From a checkpoint of a small mixture-of-experts model trained on Wikipedia.
Experts: 64 experts in each of 7 layers, 64 GELU neurons an expert, 8 picks a token, a softmax router.
Below are experts of layer 2 (counted from 0) of a mixture-of-experts language model. Rows are named router (the router's row for the expert) and show model dimensions 160-319. Each number is 128 + 32 x the weight over its row's rms, rounded and kept within 0 to 255.
After each expert's rows: "comes before" lists some tokens at least twice as common just after its tokens as in all text. This comes from a sample of Wikipedia text that the model never trained on. Tokens count by the router's weight.

# expert 16
router [ 90 154 158 106 171 126 113 159 110 192 153 100 112 175 153  40 138  71 119  68 153 169 107 158 123  88 145 162 170 149 151 115 134  86 187 109 105  99 127 106 116 178 134 123 162 170 158 113 117 160  92 182 122 113  45 131 109 145 133 167 110 134 154  76 115 116 147 124 114 134 111 130 163 125 132 143 162 150  99 118  77 114 110 123 106 135 173 123  93 129 106 133 138 141 154 132 162 148 202 150 119 108 120 178 156 127 136 106 124  99 104 195 163 138  96 122  90 143 134 110 131 158 162 134 132 115 142 165 105 102 161 167  84 115  78 150 164 105  80  95 143 135 134 189 109 115 122 146  59  89 126 118 103 177 139 155 129 116 163 103]
comes before: " | ", ".", ", ", " |", "′", "–"

# expert 21
router [143  95 117  76 143 128 109  79 116 164 118 112 150 116 178 128 162 134  89 116 164 120 107 160 132 136 110 156  98 107 164  98 142 109 133 111 224 145  92 110  87 163 122 114 175 176 164 139 190 143 147 100 177 137 125 107 189 145 125 164 148 138 117  54 109 107 181  55 109 161 162 163 158 181  84 164 127 117 117  84 104 123 159  55 127  90 155 107 129 121 189 134 174 112 138 148 167 106 167 138 175 102 135 149 154  99 149 145 110 100 107 107 190  99 138 141 111 101  94 203 127 129 187 119 140 171  62 111 130 121 160 172 203  89 123 136 114 126 133 128 137 176 118 131 102 120 136 115 121 109 139 105 129 179 179 149  65 119 138 159]
comes before: " | ", "–", "8", ".", "019", " |"

# expert 4
router [ 87 103 157  74 127 134 116 130 126 156 138 104 122 184  94 102 144 124  94 104 155 152 149 143  88  99 146 115 159 156 145 130 131 102 139 173 122  65  88 139 106 107 125 114 131 133 169 128 159 129 125 110 174 114 147 128 111 148  77  78 195 105 136 126  97 138 140 158 121 156 129 144  55 130 104 143 132 161 104 201 107  90 179 153  84  96  55 106 129 121 152 137 105 103 205 170 163 139 155 127 151 124 108 142 169  98  89 124 105  94 104 223 134 132  86 114  68 116  60 143  49 189 139 192 129  86 156 105 134 106 149 108 127 135 125 177 173 103  97  89 198 155  81 167 121 108 149 114  68 140 101 110 108 127 146 145  78 155 139 100]
comes before: "\n", "\n\n", "; A", "; W", "N/", "AR"

# expert 8
router [102 139 114  99 102 122 142 173 130 136 123 126 185 185 166  76 104  99 125 156 138 208 120 100 131 110 142 125 143 149 140 112 131  92 116 123 136 178  68 142 105 192 120 139 169 159 148 134 168 181 137 109 113  77 150 109 176 148 170 110 144 172 156 136  87  85  96 162  98 152 144 123 138 129 109 139 109 119  99  92 112 137 101 129  98 153 108 144 109 155  81 144 164 146 168 106 157 118 148 213 131  80 168 177 149 133 119 108 128 111  66 196 133 159 114  86  67  82 144 183 121 123 165  97 122 159 124 130 110 114 150  94 125 164  81 200  84 141 126 125 149 188 122 108  54  94 152 107 129 131  94 138  86 167 150 118 104 120 159 182]
comes before: "1", "2", "3", "4", "6", "10"

# expert 1
router [144 152 114 134 139 107 153 116 154 174 153  81 187 112 161 140 199 101 164  77 161 127  77 187 144 112 158 114  93 145  86 127  83 145 140 145 125  99 129 131  99 122 137 144 154 188 133 149 134 139 118 107 118 130  65 133 173 126 114 207 123 153 147  69 154 118 128 110 108 154 116 161 106 131 115 124 145  99 147 120 136 136 109 121 166  72 134 138 129  99 169  99 173  96 132 173 126 143 155  71 151  91 166 113 152 128 134  90 102  95 132 181 171 127  57 131 146 158  80 110  96 157 131 115 124 111 111 117 114 104 101 101 139 111  66 171 120 180  75 113 141 120 104 158 109 146 153 158 126 135 139 125 100 149 136 157  77  80 140  39]
comes before: "\n", "\n\n", " $", " % |", " MP", "andidate | Votes |"

# expert 26
router [ 78 160 102  66 172 106 133 151 108 126 122  84 155 142 128 120 156 116  91 112 184 162 109 148 129 114 155  93 159 129 206 108 115  46 158 168 112 127 126  82 115 114  55 100 194 160 154 160 176 136 159 110 178 102 126 145 169 174 130 148 152 139 157  72 158 118 158 124 139 123 150 147 155 146 101 152 152 124 139  89  82 136 107  83  40 112 111 172 143 135 143 111 144 145 132 158 173 164 119 106 192 121 142 143 149 116  40 145 112 105 131 189 140 135 118 150 119 116 124 112 165 165 141 104 129 140 132 121 119  59 167 137 142 133 163 137 147 148 101 100 151 111 149 151  99 107 165 106  91 139 157 110 118 158 114 158  91 123 133 138]
comes before: ".", " | ", ")", " |", "–", ","

# expert 61
router [125 124  81 126 101 134 169  89 117 169  98 109  35 155 183 153 144 139 107  83 131 125 118 151  69  88 139 130 110 186 142 107 150  92 168 146 113  62 135 152 129 140 151 125 182 129 146  98 193 160 124 123 170  98 136  77 187 115  83  95 181 166 158  36 141 102 148 159 134 150 118 109  85 131 119 178 106 133 126 146 137  94 109 115  75  94 110 127 135  62 172  99 132 102 150 121 183 101 144 128 155 128 155 182 141 104 141  88 144  95 108 161 121 129  96 148 105 170 121 106 147 120 158 104 108 163 127 160 133 135 140 136 139 113 126 165  72 159 130  96 211 204 100 122 139  88 127 130  56  78  95 140 144 139 192  89 155 115 133 130]
comes before: "\n\n", " The", " He", " In", " In ", " It"

# expert 63
router [115  97 153 106 128 103 102 150 102 126 115 108 167 164 103 113 162 147  87 110 146  82  79 147 136  50 129 143  96 147 123  63  65 119 161 190  94 148 128 161 104 156 129 172 130 109 146 124 130 167 111  97 134 101 158  93 141 117 134 185 215 166 149 127 121 105 135 119  91 199 171 161 195 163 150 149 189 144 131 169 109 174 130 145  48 147 133 146 155 101 176 144 108 111 130 176 124 114 168 173 173  77 100  83 110 116 148 134 107 135 144  56 142  64 100 117 139 166 117 145  69 173  99 110 180  58  95 199 109  78 199 155 129 115 133 182 189 139 103 157 125 124 138 108  99 145 134 157  97 158 145 124 123 194 131 122 138 128 140 168]
comes before: "2", "1", " in", " by", " on", " in "

# expert 27
router [111 139 120 117 141 100 176 128 113  83 176  70 120  95 144  78 184 146 143 114 121  81 178 106  76 107  97 154  76 146 148  80 118 167 152 157 119 151  92 255  96 169  84 129 161 131 126 176 119 167 143  88  87 129 133 158 118 153 153 129  90 128 143 120 120 109 127  99 117 113 118 101  89 196  81  96  73 222  91 118 146 135 158 130 125 105  87 151  97 176 105 164 121  80 164 150 148 130 138 126  83  76 159 156 133 176  85 117  73 114 100  73 145 135 149 117 176 161  63 190  61 117 134 201 102 108  90 121 127  70 148 103  95 164  82 178 144 122 110 147 136 189 111 154 115 141  96  87  69 143 126  71 123 151 184 117  81 109 135 123]
comes before: " | ", ".", "–", "; ", " |", ","